From a checkpoint of a small mixture-of-experts model trained on Wikipedia: 32 experts in each of 11 layers, 320 squared leaky ReLU neurons an expert.
Below are experts of layer 2 (counted from 0) of a mixture-of-experts language model. Rows are named router (the router's row for the expert), up (a neuron's input weights, with its number) and show model dimensions 0-191. Each number is 500 + 25 x the weight over its row's rms, rounded and kept within 0 to 999. Numbers have three digits each.
After each expert's rows: a language model's description of what the expert responds to. This comes from a sample of Wikipedia text that the model never trained on.

# expert 12
router:507476501501509452506538474541474508476542482555475537486516471498532437531478478472502515466520530525502512462509492524529479440482514495491493537471491506517524521460518529477491522516477498537479467518534542496537497491480513526456526485507473473534523467541478481516462478461483484508497484509473490505535486500484549501499532496508484458495463497505502536513501523505504478476504465530514493517510511450478548500485531458469488508463472530474483497548525510498503536489532483488460517467497478505470499500516473502512548497467517470505524521500457472511519469483499527544
up0:562509510522490491496537508527518493515551495488527523571459491442504482483498499504496489463537469475502523501514519487523488481509476512525511497493502526505490482542494505517465480489452451532551483533490493543487468537495492504450473526529502519439526506526522473477500550509548494504484502485508558508499453509451484452467488456468466511468481515508484506503555511497511530468496503500515511499484499544505504497519510480495502505544495509476531527501500468478484451519517484456507475484525486491474466505477498486457525496544498489495508513519499541490496505475470542500
It responds to: Digits and number tokens, mostly the first piece of a number in tables, dates, scores, coordinates and census or sports statistics.

# expert 17
router:476538455540506535541508449533516551478523497466463480500476480466490487466470477480519457537535539507480482553486492509507468543503531500461495482510487483530480477518473502481508463537451472469478546497526486466491454485463545481524479470497489494532500521477464531526493464505492483532517482483470530531475537483478506508478470486470489514449493499490495541514494478535499483483493527526537486492510525491481522508528485478467468510493493488504539480523515516518501509496512486486481535478506505501468541509523478466480536499512489515468535516494494487465458526531470521537
up0:525502486491512462523479467539479507527496488504530485546477495492503531462526507511526575472517525485488490510515516469531544492488481505466515515501507482455507493476502500512490504519482508505510493502513527485492549496539473536483499490465502516501499471501483466520491547498529517491498494489517489533462449527537522555476489539520479577540498530531513483458497489470487476502504533492489525480511473542489447481546496495502484505521499484444564472478557474500523472501524492456467534471525504475492513481476457503534517516499479500512478487518529515464482532498494510473
It responds to: En dashes in date and year ranges, wiki heading markers like == and ===, table separator rows, and closing parentheses.

# expert 29
router:486515484519523516511517463525511478494534484506491523477457523459492514499508465524469499497492505514463525509516476502528474519498522464478454540540515538475528501523482518481525468534512466466526462513492476486489506520499487534516493508475542471545505532481517528500520469484470470523521478527535496481494524466462459513513474480500544504519456501495485507487478459551534520490476525554513493506550466547539540525536504515523520484509483518479495520505511456488477493517532543467518453512551521497484458444525499475523510470475531522526510504512515494464531498506501522494
up0:497554486432489552463473477513473487521484503456503490530447491538479529518516474543508484475496523511496484513485529505509443497527482500455494496520492487472472530533439508502488495499499508526511487505497509468486516526520479499529491472497452517539538505476528512472504523540521523483519527500467494515496513496481541460537511511496490530492536526478535510489473483494503528517531483449477550520497512520520476480517506488494509536506512504506472517476472485491506531506494498516495454487493524470508558477479504547486515491512467520452479538478484573482518445535510482510
It responds to: Periods, colons and semicolons ending sentences or labels, often before a line break, such as in 1799., Produced by:, ).

# expert 13
router:468540459537538534526494443533501527462524494476464488494494453463497490456494476492524465519520543527496513538487475489503468553530538512457511480507484482538495481524476504480507496535472456523474535496511488479477458502472546488537481475493473474535489540497462539518475459497497467522527509488476512521478540486466513507469459505486503499453491486465516535523516487516476478484480526528495517500519530475501521493518490489455477488495495473532525468516506533518505489512534509513511538488515502515470538499517494460489521518534528510473536518489496485474475529544476511530
up0:466489548460471482495515449486550498473492549479512476529456548531523503498538537488530527502498442506513504479485495504523462510455544475510514538484524469503449515515477483451558525526496469474497495464499513515519470496496514493475510518477499541518491560447521549495490508497490500456492514492523562526559460482474473513514518457491475517523529492531470490501525507476485520482496474506462504488533499536522504519496497506500496482516498522502561497498474508494514510508490476521495482511519516503479503487483474521493504526506520518483493542467478467505482522502502450509
It responds to: Word-initial capitalized names, places and topic nouns such as Robert, Boston, United, Norway, km, tax, often in lists.

# expert 1
router:456542456533515537526506495536520565493527506486452485518476473486500481483499491487513482509546508514509480516507489482479448534535530515448497501519506502515479470533487519504506475544464472514485538489504484455497457472471513485519493473483445523536494524493458527524485453490493457542509485486501505534497520527456535542474482504472467530470468495492497548539504510501476459482507544488541512503526514498492519496523484488447488518497466476504523477514525507497507495486503462515494532479499501510457526513483505451469524485500484516474540506481486513455476542505499520519
up0:447446486478542488489536489438473497475502495487487499530503545494546526479530507494518518540516522479551516501496558492503511489477534513502481500522468514453531548489488462466483486460503529524473534539512497492521513553473510487526493469457473528477446499502500557547522490491537479512488499515519505504476530526516468461486501500477467491471439478490498474482505506498529549516494491507504512499478508483529527518501491491475522486458505513471538470499489487509529473496506500458474503506476498495496525511501489507461503478504478440551478500503517527520533500466518478515
It responds to: Possessive 's after proper names (Itagaki's, Macy's, St Joseph's), plus name-internal pieces, prepositions and nationality words in name-heavy lists.

# expert 25
router:475539465543505547503508459531499514457520490503482484525483480480487479457477489463502481483530541514506495540486522494529475558517524500471518505499488497531486530540470504475539447539454461523483548493479537485510473499473523494550492474496500482524496522503463531474462466485518477516501527464474508471459542489488475501468460490523493508455481466505495525501500459540489474505489497523531503492478517479479536519511489523468475513478479492530531485529538525517508486502486486524501540495495519521465549489520469461478510497512526507475541534490524485470472510527497538519
up0:512505509502463483519477486470531513495552508492491497492498511482526504521499561513544525485514482547503504494452573486517475509487506509543533481498546491475493546479504467509512491452498531507523490479498517467522498509525487491510483534494512515458516523503518485550531528516506515506475434500491477507488542518526469499474474518517516471526515506528514537524459474460516524490541570552537539499525487470516503515503501499494490505458511475506517553471436469511492491462503499481476526502502502499507536497510481525474545534492464518505480506470537486470492483508484523522
It responds to: En dashes, commas, slashes and digits inside scores, percentages and statistics tables, such as 5–0, 10,066, 0.0.

# expert 27
router:521550445482485563537470482482535521487498493516447469505503513493501499472448495548526506488538534468491504517506488495521459537481525473446496452523538507507515531528462467464494548527523489516484527486508494477504490457477525465535536479496469503513474503484474485507533459488533465514514476507490474498492528509511500523508530522506511540471507505525499554527504464498526521507507510521460528472514491533478529471515473493452478519502474494488496482473468487480509501513502501488510542523506544475523521515493487443533485510486529467487486507501531489504455462521480470473
up2:496491482471517492523508550491505523495501507459495498508528517490507484525481483462563475526521484482475502483513495485494545501488478488560492498523457505525486484486506487508552523508474479501519561508481493512533508470486547499504494490481514524488510480504474532486516505497520513489513493483485520507487538476497511518510496521468563475482536517497486529527492498524502508531515483539523490563455518509524468535534535543538527466493503473532498539505462460518528506452513501516528469461501555517508517522469512527461509518482478534522526500537464477494509525510423478455
It responds to: Pipe separators between cells inside table rows, usually after a number or name, plus semicolon separators in numeric lists.

# expert 3
router:490478469524513504482462543484509479488492530499522511493502477549473513519504493493490479490491432478479463533490489477467523484494479532550520445466445507525484470500482494449472525397521478505477435504485502526535485517456521492533480494518492491502511526531548500475503529496495496475522528512512533457506525521502500497524502493519489481456516475498479486467463482532495513508520471509473516486537485528481495510519513532487467478474534504519515518509485534558512483493531532490479461511530478488525516527531500486478474483482478526482471504504501525512491481487470539530
up0:479558528520503515513483529483540568481461528491509533475529497443463479532471500521481501469480440502511502464506488527552511487503478462506462505493477505516470474469483500492508533504509476488497463526500527516487510507526492544475485540487499455506503492487460477489518516555487508488451515512473485460479480504497530499499524483514516514530492496536507478524487547466485532509517472497481538540469570507511533494487478502490463492508503464502461476499500495481466526516537501487526494525514521562469494494479488490515502466493500517528460538497476493520506462453498527516
It responds to: First piece of a capitalized word, usually a lone capital letter starting a name after of, the or a comma, like G|éza, B|ranscombe.

# expert 18
router:467546475546522530528495466535509513454532492512455489523471482478507526467468484475534491524529524508473493541452502479504456549520540492454508489506483469523509472521475520468507483540479482509460537476522515468485458497487530514549482484492513511535488539461460527527482459530484469532531500481495486513489545509479520515470478504493494487460489508482488532533509477527510507468473529531479503499494524473489531480549488511456482509473498484511532466506513490539507504494511489488507544472483505523458541501505487463486531501522539476483530492503478488459473523518499503525
up3:519529472459533535528459497461504495468466476486532483468503518506497532533480487504521518527500506510501542479501524507573510522512498532492446518461512495495488470487546506516479515469496521443536468565517547517479521510513473483424507539473482474484508503488505491510517530521500535501484476504535478498512449468483542490481492508485497499502461455490502472522542500498485524469510470502556472501504519456525513505491516522491506495545506482519497534527492474475523519420519488491470501480529490492501482465496501484506471510536520521507478515465501519477475508499479513495
It responds to: Separators and filler inside statistics and tables, like %, ;, / and coordinate marks, plus directional words North, West, Central.

# expert 24
router:474545485497491562502523446540511483514519528521448503508480498440493508470472470463492487478537544514488469512512487481472477505510526533456489528506474523501456473461468493484535492545452488509495518517466475512491479500515497476504481509510468450505521497528460520504476455532502521491541480499524513512522542479476512497499498477500487473475494458502535562519529527499491516526470524512499534515499494472462509502499549513478490474466511448525479514516517504488516515501516498480494496463546492497468529493493516457454517504511528451481507516555524507489475498513492513537
up0:508466494503429523497477557485533555477506448504493496519489519515476499518451551483486557511495484510522528536508516528532526474528494528517468545492507482457451527506532490519505505497521515487522481527472513482470501519487491488480501527503534509473515490502459508494500503494475511500498477502521476538487518496486473467475484474508522500510514527516492510451538528487536497513510516497524497518471478508497499513455499491456510529494467509487542455520533489522480481485447467487540551496457436485530518506464455530479491497533517519508490497497556512489485450483513484523
It responds to: Capital letters inside acronyms and abbreviations, often in parentheses after a spelled-out name, like ECMO, PSM, NBTA, and coordinate symbols.

# expert 31
router:485530519517507514558537485502479489508503480525472547534475498548501532459470446471523490496516516502484473517485467458469524506475527509480455499511492509496510466517477511474550470475495493509470516488507499472508492460461506501519537460537507485551506532504484512488510470531487463526531500444462515512478523511482502544502452527525516493519508475544516486562466509536478531501528457519493499516506500498507462510473530507474479531507522508529533483459475502532498463493519554496491503530484458460463527526482494499503502475497515519465524486490475511491517539522475530525
up0:492469524507501453524490480473500467483490493482496454459536513458486500519444498523492475555476467520524493475522456532495504484488516544519484520514482515513475532539511497510466526475460488523458530468509492523521488470489475524464489508504510487461492479482471489482507476529489471502473554548500497522484446544516533474485476481492512463535497450475494492522504501432483523481504530481486430472492516498520488511523503518530475484469525471471478516510499470480545502510520472469514560500482521483517513504484495474515477476517477496511544514547484500506513492467476524494
It responds to: Hyphens in compounds and list-item dashes, plus prefixes such as un, sub, per, dis, as in per-phase, dark-complexioned.

# expert 21
router:470459526503485499530496504492519481487501489458545462464521492505495535487519495489452458455505515518505505447471509497490509525512466546506467488511476457541505465470448497498482507469472548527549497496531503508515523475545523515507510493513494531524505523497551479470484492475482509483522492497480498498512473484514525483496512501487458527518486451494528444479439482511556478482485506482492562511485519508479509463467505533475512505538485511533481470520476497489519548502482530516468511487523515547500518528529511494487485516512459478449487532545469535493501479484500515511
up0:492505541478497513496496521514475479493511494486543497444549497494484495539508522479510512486517525503500521493467491495467509482493530519513513508514553492497503478484452496452516488523519515437532507520513492469517478522498521527458455527478522483475518502509472438491460468563487494496498468521477455510521503475478467555478539489517506483525524487503501497505520475487488455539522466511531471482500465502516469472486529512514481478515469517546463523474457473558489541537471499470517498509507481529490471534501513517454530529540502527460477503466486494521473505494469521488
It responds to: Common nouns heading a noun phrase after the or a, naming institutions, groups and works, like team, government, series, station, film.

# expert 2
router:491497483528525499475532468518491478483495463467468511526490525485471542466477536502526500539542535504478492462476503491498476515512481497489505544449484480523457490492506489481499511505489515539479509519520520543529465475468492556522482459468535501513526486521507468514465499463499521500563450438495513528490490472485518486511480463518487509490515485484484514504502488506472498509473489493517518522466527513456529478523505525498522527531479513508459488529527528497465507512472519540533527499522523524556517498512491502506469534539486459490491538549478493458453545528498467516
up2:533526514437472532492507506512524462515498474521517522514456494480469510512519472483538514503510495519540522516520488485469495502496504515508503510454481465481530553468452539523474519492502505512548481504491480475512481517486521512483513519532513546498584535544526477505469526511487521531480484488544485537530460514468508470461503453530505494528492491459514526491499516472495511494499512473562490492514504536517459458510541540446495485503548534481512521507496509483526515529474522481521540511522494477507492496489514530520532456489487490533486517520509515508515528476527477474
It responds to: Nouns and years naming time spans after the, in, this or following, such as years, season, decade, months, 2015.

# expert 4
router:482534513520484519498516477488495460467513484478479470521482524494485488448480489484528499501497527504511529510499537484485493543499504506501514491513497519518535495492465541472488440515490514510499527500538509505460472485454484536529465515532461477535487544519467513460497469548506527512530471491502530527491523496529534491472491485531469463499502534471508456500507492466484493483540522511550494526463507488459506529522502519475474485519476423455506494510543483520555524514501505495539543486491473501477560490504490486511523507516467485481493552467527489477472469507476540519
up0:496490510504476471497499487480501475555479494515547501507533462493481516496486472517476462511489508536461483456465435519536508527506517524522468488510543512474504488485501499490460492523493515494550538508524475524507458518486457481481445494537479512514522479488534500531482423438470481477482506537504508505498516467482512517511492472488469532521473493504526522524535502504479515493471508490509472506489508458471493495516487487503546540504489509484494478465527490489530549435477491422475484530523484498495531533487517483497512462499510532497497469489543502526495474480474507502
It responds to: Cells and header labels in wiki tables and infobox lists, such as Total, Overall, Clade, Family, MF, zeros and dashes.

# expert 19
router:479505540507549470480521464509514468531532482476500481470458528500501483523487468512479521497522485499480464503465512475501499526444516449476474501497525493538487537474497478549517469473473502489539507507456497511494539517546516473531492489465494539525525472514515481500435481520524465522489491504498526482437491484450467501510464489509477498523480497503469516511534474549491483514514531490486471470501504517517522503476498523535479471540489471516531486535499508519478506474494454442484456505490501478489481511461516511515486454478521490491466466495483484472535490501531500451
up0:466545510525467513484511446487501533509509483457504480479513543481490508550481505490478528460534482469512516473437508549489508523527499481491511480490457489486451540468504485470454489446487498492501503525520469516480518494477469455549496543512515491538534477510517473514530535545469505497508420517518525537499514485496520507495492480498484483460509523510557514541508512483468508480516486490509535509463490524473551501502500523462512479528471461506513495517517492491481486512479501525518484532537513458474531501491525507519490506479476495493521473518519524477479495452480519500
It responds to: Commas and clause-linking words such as and, which, but, who, where, joining list items and clauses.

# expert 15
router:446561438584466557518478535456518570501512516522498505516507521487511513503508519511505504512503450482500499513515517510473492522551515475468502475491500463520520445499482507521467522531529513491514473467503503516498520523487499464528487519486520502463492519480518507485516501524502471510506520520504513494515539519482513482500498514495472486497526515483497493492462482532506475506517499457492537476540511537485469538537523500476434464504483506504479523493489518530467550484525501550489490506531468521473542524517480451485532514518504543514505458492508503480523486502475508529
up0:492472475490511479495547490472459510500506513484476490468457504536508515512526481489455499466490481503527516524519462527486497475533460543507518555512525487474503509464540484541486499475471458493540526485510492493515507527484490489487483497506542520451484497503463514492543502512487484520490467450522489472496538484530488522543460517531490572546523510474454512495483467509515484496499526509540499468476457483516485501495491480520521525484518490533473522466542459535520477516489526491486476441467477503515495509487519523519473480532525534519501527506481501519472501457544454494
It responds to: Capitalized nationality adjectives and common first names or surnames, like American, British, Romanian, William, David, Jones.